config.toml
experts_per_token = 1
hidden_act = "swiglu"
moe_layers = [0, 1, 2, 3, 4, 5, 6, 7, 8]
normalize_top_k = false
init_std_router = 0.00895
lr_router = 0.000735
norm = "rmsnorm"
norm_place = "pre"
rope_fraction = 1.0
attn_scale = 0.177
init_std_qkv = 0.0449
beta1 = 0.95
max_grad_norm = 2.0
doc_mask = true
dataset = "wikipedia_en"
Below are experts of layer 6 (counted from 0) of a mixture-of-experts language model. Rows are named gate (a neuron's input weights, with its number), up (a neuron's input weights, with its number) and show model dimensions 80-159. Each number is 200 + 30 x the weight over its row's rms, rounded and kept within 0 to 999.
Before each expert's rows: "mostly gets" lists some tokens that are sent to it at least half of the time; "gets" lists some tokens that make up at least twice as much of what it gets as of all text. This comes from a sample of Wikipedia text that the model never trained on. Tokens count by the router's weight.

# expert 10
mostly gets: "In", " January", " June", " December", " October", " July"
gets: " in", " In", " on", "In", " May", " October"
gate2,189,199,175,193,206,231,164,214,218,242,221,240,249,253,127,186,203,194,165,155,154,155,193,245,201,212,199,189,210,210,221,208,178,171,183,221,251,173,141,214,205,139,255,269,197,202,214,168,207,188,130,227,165,224,248,200,187,220,212,219,268,185,226,181,157,172,172,231,184,182,216,192,175,207,222,157,232,222,197,216
up2,195,199,203,135,231,220,164,200,203,213,214,168,211,180,274,195,253,185,190,186,233,245,166,165,168,226,212,178,146,197,172,173,127,219,145,174,102,232,213,197,190,245,197,191,180,247,173,152,186,192,244,192,211,192,194,213,200,174,266,204,156,234,199,263,199,203,196,184,203,185,185,171,207,190,180,259,215,207,176,227
gate3,213,192,183,233,170,180,176,241,199,230,205,212,181,153,195,269,208,188,160,173,155,243,221,175,227,188,201,200,186,143,227,157,195,206,175,153,154,179,190,189,186,204,158,209,184,214,199,165,180,229,174,201,180,208,214,188,248,157,174,180,222,207,190,201,154,234,196,223,131,195,174,281,189,235,194,242,220,163,226,195
up3,140,191,141,213,136,244,183,242,236,249,203,220,221,221,210,204,190,201,205,229,215,156,158,190,176,197,227,198,224,171,250,161,219,217,139,229,244,232,218,226,168,196,200,224,205,216,200,185,179,181,176,233,144,168,188,182,178,212,226,241,213,239,163,209,216,209,113,187,251,212,173,198,196,170,241,267,220,152,230,191
gate4,185,197,186,194,193,226,201,213,147,214,147,217,206,165,209,223,235,164,214,213,233,183,199,237,192,189,229,199,226,173,168,161,200,210,191,205,184,205,212,179,230,206,200,205,171,197,175,223,200,222,212,244,265,213,235,208,179,199,140,167,144,222,238,159,157,173,232,187,206,176,180,213,232,223,162,164,257,238,212,222
up4,163,165,241,208,209,216,193,195,155,213,177,167,219,181,260,235,156,119,204,240,202,209,219,218,210,209,164,160,162,178,124,215,230,230,222,227,226,194,215,247,200,179,231,232,177,181,226,245,230,200,212,203,175,236,219,218,207,165,153,156,160,121,209,161,190,239,161,200,187,146,161,169,176,233,188,181,214,181,178,221
gate5,196,225,219,212,220,160,208,186,198,212,145,223,199,165,197,206,188,191,171,136,240,236,269,204,170,235,214,236,225,205,225,163,217,192,196,175,217,228,239,159,149,220,178,158,185,173,223,195,187,201,185,177,162,218,158,208,179,217,216,210,255,209,178,248,223,161,183,182,229,168,230,232,176,194,215,200,219,210,130,194
up5,184,230,177,209,139,190,190,210,223,230,208,197,216,239,146,171,157,215,232,232,192,226,156,171,254,184,205,206,173,196,145,253,192,193,171,216,192,198,207,193,219,195,158,206,224,206,211,181,155,167,148,207,201,190,155,183,202,235,206,214,140,185,213,181,177,202,206,172,171,224,162,176,218,251,211,212,132,159,210,163
gate6,199,211,253,196,226,222,225,162,208,186,171,165,195,145,206,198,209,154,193,205,166,217,191,204,173,166,178,176,205,194,196,182,244,183,182,212,166,239,199,171,206,250,193,269,207,208,173,212,128,195,156,188,204,203,239,184,194,174,200,227,184,172,197,156,142,204,203,217,199,252,234,142,203,230,166,165,214,205,207,246
up6,218,207,219,185,174,209,185,164,230,225,222,173,246,148,198,165,183,175,198,255,205,173,210,184,199,165,225,198,172,201,160,189,148,205,197,212,185,184,207,232,184,191,253,211,178,228,223,201,170,154,158,168,216,197,244,184,224,156,173,173,198,193,202,105,136,186,215,233,201,199,236,182,180,209,190,160,184,213,217,237
gate7,179,165,207,169,214,255,193,216,201,137,174,200,232,218,238,171,199,255,176,170,265,253,231,198,224,241,220,187,222,188,209,188,220,164,188,235,151,178,174,234,210,219,197,206,208,251,234,192,205,221,237,171,257,209,205,216,194,185,266,144,204,178,152,219,154,216,156,209,257,220,189,230,164,224,182,218,234,183,235,185
up7,164,184,130,278,186,240,138,169,173,203,231,249,208,230,193,206,168,162,240,224,186,195,180,220,231,200,189,191,219,269,172,178,223,210,227,194,240,193,186,243,180,202,256,165,191,178,206,176,217,182,205,234,207,229,263,203,220,183,167,237,220,169,135,197,213,180,187,223,220,187,218,168,186,229,158,150,189,179,190,229

# expert 25
mostly gets: "|---|---|---|---|", "|---|---|---|---|---|", "|---|---|---|---|---|---|", "|---|---|---|---", "|---|---|---|"
gets: " |", ";", "|---|---|---|---|", "|---|---|---|---|---|", "|---|---|---|---", "|---|---|---|"
gate0,154,148,199,221,231,184,176,248,232,140,183,196,192,217,225,218,178,211,233,199,164,181,165,203,171,165,186,195,227,207,186,237,230,193,148,146,225,169,251,217,185,136,205,248,188,214,193,203,203,204,173,213,191,255,232,179,251,185,213,174,201,180,208,170,225,184,185,127,180,204,237,225,211,213,214,173,190,115,204,275
up0,202,233,218,175,225,234,165,195,158,254,182,158,201,184,215,187,212,209,166,213,224,176,195,208,235,186,198,222,232,230,146,208,177,227,215,219,110,199,211,145,221,214,167,197,183,168,198,225,177,164,222,175,243,194,192,215,165,196,160,216,238,245,226,181,152,216,178,266,211,216,194,214,196,172,236,222,211,189,170,137
gate1,257,132,164,192,200,204,253,233,154,161,200,208,232,195,177,270,210,210,201,167,198,158,230,212,259,177,183,228,202,157,155,186,215,222,195,166,228,175,180,171,169,218,189,187,131,227,250,178,169,204,197,219,221,193,210,201,150,191,187,204,200,109,227,204,215,197,200,151,198,192,199,202,182,252,172,242,180,180,151,164
up1,191,236,127,236,149,180,194,220,199,252,245,171,179,268,220,193,229,153,183,203,194,201,214,223,129,199,232,155,135,239,227,190,192,158,168,227,163,152,180,242,175,203,202,231,213,169,212,164,236,230,217,169,194,174,161,216,241,206,210,217,213,228,208,173,194,189,195,195,189,235,172,235,151,113,182,222,163,212,213,179
gate2,219,244,209,210,232,238,233,200,181,222,217,175,216,225,203,165,232,182,166,232,178,173,161,236,216,193,202,220,206,211,195,222,172,204,201,151,211,167,237,186,198,199,152,209,194,174,202,200,187,210,207,197,212,166,196,218,202,268,217,204,225,218,225,213,165,220,175,226,206,213,185,174,226,161,206,205,201,252,231,192
up2,155,187,194,226,172,198,152,129,186,178,193,190,204,221,188,200,162,226,193,210,179,173,227,170,244,203,216,143,199,225,190,201,217,214,187,200,192,192,183,206,199,211,218,216,226,210,163,260,288,168,175,217,173,204,191,241,182,141,210,178,218,187,175,173,245,187,247,169,253,193,197,160,196,221,217,211,219,188,200,216
gate3,199,158,194,263,150,250,146,172,199,214,222,203,178,209,226,206,235,196,203,186,191,191,188,150,176,206,174,242,170,251,249,219,187,184,289,242,183,187,238,185,203,190,213,190,183,214,187,259,173,188,196,214,224,204,144,201,143,145,162,224,240,222,209,196,186,205,177,219,182,231,201,205,168,210,151,187,208,140,174,178
up3,171,220,189,180,195,143,274,224,237,177,211,178,223,208,200,205,213,213,158,172,242,213,187,205,182,183,207,222,255,137,134,150,158,203,194,204,190,182,224,227,197,189,163,197,221,167,228,188,198,206,208,162,218,190,215,215,199,231,162,228,175,149,215,243,241,184,200,172,222,217,194,191,161,131,231,177,193,229,161,167
gate4,209,198,186,186,183,151,188,207,249,232,140,197,194,197,209,208,178,213,211,214,213,215,172,223,218,221,218,198,116,212,176,213,197,126,152,205,179,198,161,222,181,192,228,228,171,199,183,225,261,212,215,208,120,211,178,149,220,213,176,213,214,167,168,233,124,188,251,137,195,214,201,204,144,251,203,168,204,229,240,288
up4,156,254,199,193,205,253,206,163,185,175,243,283,175,210,141,181,216,193,205,160,192,164,219,167,162,159,164,149,220,263,244,191,231,229,201,239,201,217,258,195,200,175,209,195,220,197,214,185,152,195,228,209,246,162,183,264,171,160,188,200,150,244,203,218,232,230,199,272,198,213,174,178,212,182,195,189,203,223,181,153
gate5,160,199,163,175,189,202,214,253,202,265,150,170,173,211,179,262,252,176,207,171,153,199,201,246,189,186,182,205,197,161,151,261,209,199,246,190,210,250,197,184,156,169,198,262,242,196,159,246,152,251,230,214,148,199,169,237,207,202,202,201,221,231,207,162,240,147,197,175,204,234,192,215,232,211,212,233,216,162,215,231
up5,151,254,208,194,216,142,204,226,219,172,190,178,144,194,193,236,229,215,154,206,180,214,212,207,201,213,223,202,218,223,233,221,213,159,178,129,176,183,154,136,228,188,219,232,190,201,180,158,216,212,157,189,196,192,179,183,207,194,208,222,204,209,198,220,172,187,189,181,200,260,177,216,218,196,188,182,156,217,230,263

# expert 15
mostly gets: "\",", ",\"", ".,", ",", "),", " ,"
gets: ",", "),", ";", "\",", ".,", ",\""
gate2,224,215,159,164,185,183,199,158,178,200,178,172,188,229,158,171,199,211,201,206,150,153,153,174,205,184,229,156,156,215,204,155,188,198,168,220,208,212,212,142,205,145,197,229,181,127,216,221,213,233,179,165,129,226,218,195,112,196,177,153,222,200,175,201,250,227,188,245,173,151,217,187,182,175,243,157,240,262,197,237
up2,228,221,212,188,216,192,206,187,217,192,205,265,171,140,184,171,165,216,136,192,205,136,173,208,203,195,225,169,210,189,147,164,214,201,151,198,270,245,221,192,188,247,221,146,167,198,210,196,167,176,216,172,167,124,197,178,175,162,200,208,220,186,199,186,163,176,137,258,225,169,187,219,188,196,243,157,176,212,251,194
gate3,241,179,162,211,221,268,181,216,225,159,172,197,183,214,212,255,172,178,234,236,220,197,218,189,196,212,240,267,194,221,177,254,251,161,200,239,207,114,177,238,203,173,215,193,168,169,146,179,199,205,237,238,155,218,217,226,199,196,248,207,270,207,215,207,207,135,200,227,205,205,203,208,160,219,209,244,232,224,198,215
up3,165,196,224,214,203,141,219,199,185,230,230,192,217,179,201,178,214,227,191,137,163,212,196,169,199,204,195,140,209,170,263,126,149,211,222,193,200,247,193,159,162,180,167,207,253,236,229,202,215,183,169,172,257,172,228,210,193,186,188,183,148,160,184,175,184,246,191,227,200,183,238,233,226,171,177,181,181,181,201,198
gate4,188,191,202,201,224,184,203,181,239,192,197,194,162,218,162,212,228,195,175,188,209,186,173,195,226,207,237,232,201,146,228,224,203,240,295,172,197,177,210,199,202,218,200,134,207,183,230,220,159,217,224,152,202,255,195,230,222,233,214,220,171,200,239,128,206,224,182,186,221,192,217,198,169,196,180,195,115,234,199,211
up4,236,164,165,198,220,155,170,181,201,232,243,190,222,215,198,244,191,219,199,203,171,216,184,192,225,157,244,162,166,201,238,227,194,221,251,137,163,218,214,164,250,176,205,162,194,183,155,277,189,183,167,193,183,228,209,119,201,195,247,193,172,201,271,167,242,193,220,156,190,209,201,206,186,240,193,214,181,245,177,236
gate5,186,207,182,194,144,207,276,187,207,215,212,179,177,235,151,221,216,245,210,227,230,155,196,189,198,162,186,161,186,204,215,198,187,203,153,163,174,191,232,156,185,258,236,246,195,198,228,167,241,223,211,221,197,165,179,130,191,219,162,170,222,222,191,174,182,194,209,107,177,202,185,239,159,165,233,203,215,186,265,197
up5,214,209,241,221,263,191,118,215,207,159,150,212,181,193,243,205,182,188,197,202,220,235,177,191,211,236,218,231,202,195,211,170,203,235,209,196,221,218,134,235,221,142,199,214,181,185,176,226,169,190,207,179,186,238,220,279,191,199,245,197,221,170,183,218,188,205,184,241,238,166,208,174,229,282,151,228,167,223,141,161
gate6,175,216,158,174,256,178,227,227,214,202,159,238,170,222,176,130,194,160,247,188,185,222,166,218,259,172,145,185,193,201,148,228,149,257,224,164,162,190,220,179,240,159,230,218,187,195,184,246,197,193,218,241,197,239,178,165,204,240,218,236,178,199,195,198,216,229,170,198,121,207,230,175,232,207,242,240,198,174,201,210
up6,159,203,137,161,187,204,276,245,193,247,173,262,213,175,197,151,188,141,210,214,149,197,220,216,170,181,161,201,143,231,193,252,135,228,207,239,212,198,248,151,293,169,187,174,217,206,164,211,182,198,186,208,209,237,175,183,187,241,233,192,237,205,173,205,192,204,150,226,179,171,179,158,213,187,241,174,182,171,198,186
gate7,180,145,215,182,188,164,229,197,222,238,213,197,198,208,190,142,187,171,191,171,240,250,213,137,144,185,208,200,165,177,190,193,209,192,209,196,277,199,197,213,189,204,189,168,259,181,180,200,193,202,234,212,183,225,245,181,228,186,165,232,277,207,177,171,271,227,126,172,220,140,236,193,196,158,213,161,236,198,194,216
up7,194,231,175,194,185,167,162,177,221,154,212,192,163,258,147,203,218,208,203,231,242,215,197,235,173,170,185,229,194,179,177,111,200,214,185,230,149,240,182,199,248,219,205,207,170,213,194,186,178,201,172,178,192,307,219,194,219,204,169,231,229,165,189,169,195,199,223,236,171,202,171,191,221,181,151,229,165,206,171,225

# expert 4
mostly gets: "|", "=", " MF", " FW", " DF", "===="
gets: "|", " |", "=", " the", "-", " "
gate0,235,161,177,182,187,204,203,190,163,166,209,221,251,213,146,200,201,135,226,254,182,188,191,211,213,194,251,250,163,204,172,192,193,163,196,214,217,227,167,246,163,185,201,214,188,234,249,204,187,220,214,211,209,236,135,186,148,204,238,171,259,239,211,173,208,192,219,198,205,177,162,125,209,196,229,178,188,176,259,214
up0,169,176,223,165,261,224,200,195,159,180,243,161,212,200,182,171,167,214,213,220,209,198,214,157,211,186,261,152,199,205,204,196,175,219,221,212,216,158,212,169,174,221,165,177,168,230,157,223,160,179,187,209,170,170,172,268,168,186,153,209,231,248,202,197,182,199,186,239,198,173,217,177,155,212,201,218,235,142,250,181
gate1,237,190,216,137,233,184,205,212,152,184,225,148,164,167,181,212,235,253,166,200,223,201,209,198,207,187,140,187,201,229,208,209,220,153,237,212,193,178,238,146,197,207,147,211,238,154,223,194,238,166,214,189,206,200,166,249,166,169,219,197,195,251,177,209,166,165,219,203,217,211,207,235,176,237,194,163,207,230,179,167
up1,178,228,183,263,200,222,211,175,232,181,248,205,243,257,217,171,160,191,207,212,195,230,180,230,222,232,228,181,193,165,199,276,214,216,168,221,232,162,181,249,208,179,212,207,186,238,197,118,217,149,159,241,261,188,230,269,194,151,185,193,161,185,194,218,190,218,246,215,212,196,194,236,207,136,189,226,195,205,195,203
gate2,266,182,176,170,185,215,215,229,220,212,141,239,201,163,196,252,158,231,155,222,226,176,195,186,227,184,182,228,226,230,215,197,147,182,207,162,172,194,213,175,169,151,199,228,175,214,193,228,205,211,218,180,161,216,180,150,194,244,225,172,191,202,168,225,204,167,200,141,207,162,167,174,154,226,166,258,157,191,189,235
up2,168,205,230,169,218,182,200,158,170,211,214,185,212,239,260,157,188,164,203,210,276,200,181,238,178,159,182,212,219,202,173,190,219,202,213,153,224,215,178,144,235,213,216,182,199,169,185,183,190,219,246,168,219,237,250,217,174,227,185,170,200,182,172,165,197,245,204,138,201,175,249,207,147,216,217,136,237,217,168,191
gate3,220,224,178,173,187,212,145,259,232,284,172,189,153,199,186,204,176,222,207,180,191,150,236,203,178,238,215,153,156,199,259,197,146,185,265,165,246,247,251,166,182,137,186,212,206,182,180,196,219,233,139,226,144,194,169,253,211,231,193,187,205,188,156,253,253,171,215,169,167,165,234,194,205,213,203,224,156,168,206,197
up3,191,200,148,195,145,179,216,216,193,209,161,197,213,184,217,224,155,277,166,205,242,185,209,225,184,193,183,259,192,212,109,221,235,213,240,198,211,144,232,164,220,240,149,194,222,194,175,222,196,234,180,157,189,191,206,224,149,207,190,197,237,190,230,156,229,207,196,233,202,189,194,134,179,204,184,208,213,172,124,206
gate4,165,209,170,191,249,209,203,157,191,247,235,230,238,235,186,256,214,252,231,215,241,198,212,220,195,220,240,274,172,220,240,202,214,197,167,209,200,210,199,177,192,199,213,173,209,158,237,192,168,230,184,228,244,224,218,222,184,163,264,228,233,91,180,186,206,194,181,224,143,148,186,232,235,173,229,195,186,236,224,216
up4,213,195,181,179,204,187,169,221,172,159,230,166,232,167,180,209,252,168,200,174,193,149,185,195,221,227,180,237,187,212,268,200,177,229,257,192,192,207,249,267,193,248,185,207,219,191,235,227,202,185,214,174,242,215,222,175,201,201,210,180,166,131,246,202,213,186,226,155,206,232,165,206,202,213,188,182,221,150,254,179
gate5,180,184,178,245,195,168,232,168,217,248,231,209,212,182,238,205,205,137,240,204,227,197,206,206,196,198,204,227,230,241,224,221,215,187,198,187,211,228,149,175,180,161,189,258,216,112,164,220,216,206,178,199,211,144,197,220,232,160,217,266,171,214,263,167,199,223,214,189,210,200,169,191,183,226,215,211,176,185,199,168
up5,209,222,155,176,232,235,301,218,209,203,247,170,228,205,188,232,190,211,203,219,221,116,261,209,189,214,175,207,233,208,223,223,182,176,213,195,183,167,205,189,187,229,165,172,209,213,226,141,295,173,246,181,226,161,249,204,152,208,190,211,192,200,171,215,241,175,197,222,176,143,202,174,203,189,210,203,207,208,198,212

# expert 6
mostly gets: " ENG", " USA", " ITA", " FRA", "@", " :"
gets: " |", ":", ";", " USA", " –", " -"
gate2,182,243,201,183,212,163,183,199,189,183,207,155,260,203,227,241,224,199,164,249,213,206,201,212,182,193,171,182,211,143,196,142,202,225,170,219,239,206,180,174,194,200,184,245,186,227,187,128,233,159,178,193,197,208,266,256,203,173,208,244,206,183,200,206,179,223,160,256,136,138,211,195,142,255,176,221,199,211,223,143
up2,254,225,188,243,154,191,233,217,157,237,207,217,158,237,189,140,224,223,147,154,201,209,165,229,212,232,193,230,178,235,244,219,189,230,245,191,203,222,207,170,158,226,190,183,172,246,224,267,151,201,245,217,174,201,183,154,250,215,204,164,213,210,247,207,235,195,158,192,219,251,253,211,277,163,230,193,228,204,188,239
gate3,180,171,193,218,185,241,211,135,183,223,187,230,201,148,216,201,187,172,253,174,140,227,240,179,266,220,182,224,199,221,160,165,187,163,261,214,246,195,238,180,192,225,202,167,235,222,175,151,190,219,156,236,235,195,168,219,202,202,214,224,225,174,172,210,192,245,196,238,218,177,152,150,176,219,234,237,200,187,130,196
up3,143,243,224,183,217,162,187,218,241,187,201,172,219,252,206,235,226,212,179,227,213,220,174,158,195,179,238,178,212,182,211,219,208,237,193,132,199,232,148,217,171,220,191,255,99,163,182,199,220,203,263,231,169,208,227,230,174,208,220,247,171,192,210,167,188,150,171,166,261,229,256,237,204,226,185,192,196,202,269,206
gate4,196,216,151,221,182,165,190,206,219,196,206,184,166,186,180,192,225,171,208,222,181,240,217,177,152,170,250,158,198,179,229,206,193,195,208,156,200,219,181,228,169,170,171,219,193,273,167,206,206,168,126,203,164,178,213,206,161,178,183,217,228,197,226,189,265,271,221,236,154,182,214,168,210,147,216,206,172,186,217,198
up4,183,171,206,194,214,227,206,161,197,225,247,239,234,175,219,176,180,179,198,231,151,177,190,172,257,225,218,162,197,191,210,168,187,184,169,161,212,166,264,176,206,194,227,236,210,221,186,195,210,204,213,215,162,167,188,118,157,142,197,182,180,158,174,174,213,158,196,164,210,246,150,211,250,258,202,137,222,198,176,199
gate5,134,177,213,205,172,178,257,169,190,169,230,195,237,193,195,205,219,208,188,180,212,205,179,199,187,222,171,208,214,256,183,217,190,200,222,204,200,189,216,192,209,131,165,211,248,221,252,216,204,188,226,180,217,150,200,189,154,231,175,168,133,271,158,218,234,182,123,192,211,182,212,188,204,155,197,159,145,253,142,194
up5,290,217,159,169,232,185,212,219,243,210,211,179,208,145,188,181,204,204,167,218,158,194,200,217,216,170,174,166,205,156,208,140,243,176,167,177,163,175,150,236,220,248,248,185,194,220,182,209,220,196,180,169,216,188,184,232,175,211,236,186,190,244,130,177,227,184,184,164,183,174,209,204,174,180,207,186,196,180,192,208
gate6,154,173,204,149,224,261,235,204,209,181,216,226,199,221,227,242,243,157,195,184,163,210,231,173,238,144,212,229,208,180,158,222,216,179,274,184,161,226,218,172,187,215,194,221,181,172,183,253,211,242,126,215,189,210,178,198,180,168,186,218,256,221,156,139,253,230,198,231,173,180,154,184,203,181,229,205,193,234,218,247
up6,245,182,177,185,246,209,159,187,193,158,170,213,131,157,205,220,174,190,138,189,150,215,207,222,210,187,197,168,232,188,200,183,229,190,267,134,207,196,192,195,147,217,188,200,180,165,228,218,169,215,132,209,170,220,163,233,258,258,190,204,184,230,144,181,202,230,207,204,188,221,202,193,171,237,225,213,203,214,190,254
gate7,167,197,163,205,270,207,248,173,213,187,216,180,155,201,159,195,253,191,152,197,173,199,180,197,193,227,252,186,224,223,177,154,175,213,169,246,178,200,199,237,187,225,203,214,221,217,140,184,221,238,196,252,218,219,143,197,217,207,173,171,253,238,211,155,148,129,231,206,174,223,250,200,157,176,214,180,227,211,173,202
up7,215,231,269,223,219,168,139,280,177,188,197,203,217,193,253,185,144,202,275,145,230,162,216,195,251,215,131,182,157,205,193,252,213,141,218,162,194,163,211,188,154,151,211,195,185,206,213,222,207,200,215,158,182,172,236,212,237,204,192,256,220,154,200,215,236,250,186,200,171,166,172,162,245,247,201,197,152,245,238,166

# expert 3
mostly gets: " sq", " 978", "sq", "″", " mi", "_{"
gets: "°", "2", "3", "N", "1", "7"
gate2,205,164,195,174,172,243,177,204,203,240,223,164,162,178,212,170,202,266,201,235,168,200,237,205,158,193,232,154,163,247,207,186,195,191,206,242,250,205,171,202,226,213,216,205,165,231,221,140,259,170,229,163,204,205,178,162,130,152,175,171,171,180,211,174,255,238,212,199,193,229,212,179,223,220,235,182,181,212,206,159
up2,207,207,177,211,238,185,217,186,183,203,203,195,208,239,220,230,217,215,253,236,148,204,202,185,219,232,170,249,220,195,202,234,208,229,213,212,200,230,263,210,211,216,155,200,195,182,171,226,188,237,133,175,200,210,174,158,214,227,182,186,291,235,168,186,180,194,196,185,187,270,221,223,225,227,247,195,196,206,188,201
gate3,193,206,185,167,209,189,178,185,221,193,170,251,185,163,189,226,195,183,199,146,187,238,196,227,169,136,207,219,152,230,215,174,163,163,226,198,152,201,198,257,214,224,160,167,216,219,264,167,271,249,206,252,202,195,215,229,162,192,198,217,223,216,186,215,253,174,180,185,207,268,215,154,145,192,150,220,257,206,201,210
up3,241,200,223,229,224,183,229,202,233,153,181,251,217,218,176,223,217,206,200,148,216,208,133,223,230,176,190,285,212,220,258,260,215,152,187,201,175,217,189,215,256,203,187,226,235,228,199,114,179,197,123,186,239,173,210,226,186,189,250,175,191,224,200,219,264,216,152,176,180,245,219,207,193,214,147,186,177,157,204,222
gate4,244,211,104,161,162,162,157,241,241,174,207,182,208,209,170,197,180,231,191,215,248,166,192,243,187,174,175,165,190,206,173,253,217,237,167,221,193,141,206,145,127,192,245,181,235,260,202,246,216,243,217,174,175,265,188,239,176,193,242,173,193,180,212,185,210,175,179,153,177,217,233,152,186,135,163,164,198,186,180,215
up4,243,215,204,181,195,230,193,191,148,196,200,187,185,204,193,220,213,188,174,220,171,184,200,160,202,240,203,205,277,235,206,256,164,272,217,195,216,227,201,186,174,142,237,166,169,210,231,260,157,227,205,217,226,229,202,183,225,206,215,173,229,208,166,200,171,164,194,228,180,168,250,211,220,119,237,196,224,224,175,173
gate5,248,193,195,175,180,178,171,158,204,223,188,258,195,243,215,165,239,221,151,189,233,227,173,166,190,138,209,199,216,209,161,254,174,147,208,174,153,232,190,164,180,201,189,230,209,206,221,228,166,218,202,205,174,232,152,228,228,169,200,239,255,185,213,199,173,202,231,199,237,258,202,236,186,257,190,183,184,190,192,202
up5,214,195,187,235,194,221,234,205,170,216,167,121,188,222,206,181,202,203,237,168,192,234,215,174,179,180,224,241,187,182,199,163,197,197,257,180,226,178,185,178,224,181,211,251,149,211,222,224,208,142,204,176,233,185,200,103,222,223,194,160,170,235,218,207,221,173,186,231,185,242,219,167,199,169,195,228,222,204,247,185
gate6,199,219,159,191,187,251,166,178,205,202,161,226,217,176,226,212,213,202,216,202,201,140,131,181,207,200,203,195,230,176,216,194,286,178,196,195,208,166,212,247,153,215,186,150,206,217,251,187,196,115,205,175,252,183,240,201,255,192,227,198,211,190,236,168,207,220,153,173,189,204,232,209,197,213,212,157,159,167,185,193
up6,158,186,173,167,168,228,217,172,163,220,173,187,199,245,229,136,174,215,188,149,226,218,234,170,197,200,182,159,216,198,229,210,201,248,156,208,253,193,215,254,166,180,186,162,196,145,190,221,177,188,199,188,235,208,233,172,154,196,208,231,190,162,240,251,198,196,238,191,185,218,229,229,239,172,175,273,199,182,207,187
gate7,160,196,168,147,171,178,186,200,197,233,234,193,227,185,197,194,227,191,117,184,231,239,175,169,167,185,209,209,217,183,234,161,208,204,144,228,200,180,244,181,201,217,212,179,174,245,142,203,151,206,151,158,231,231,195,228,191,220,206,172,182,195,200,197,250,212,187,177,200,190,247,187,198,212,235,202,240,156,192,240
up7,282,196,197,211,179,188,210,214,229,167,183,219,208,180,222,191,199,246,173,200,213,243,220,244,147,128,248,213,181,199,191,198,210,172,203,199,187,150,208,209,205,161,223,238,148,268,208,281,142,206,161,194,240,162,168,215,180,213,221,197,219,232,221,235,183,216,222,183,197,151,230,154,224,218,206,265,244,230,179,202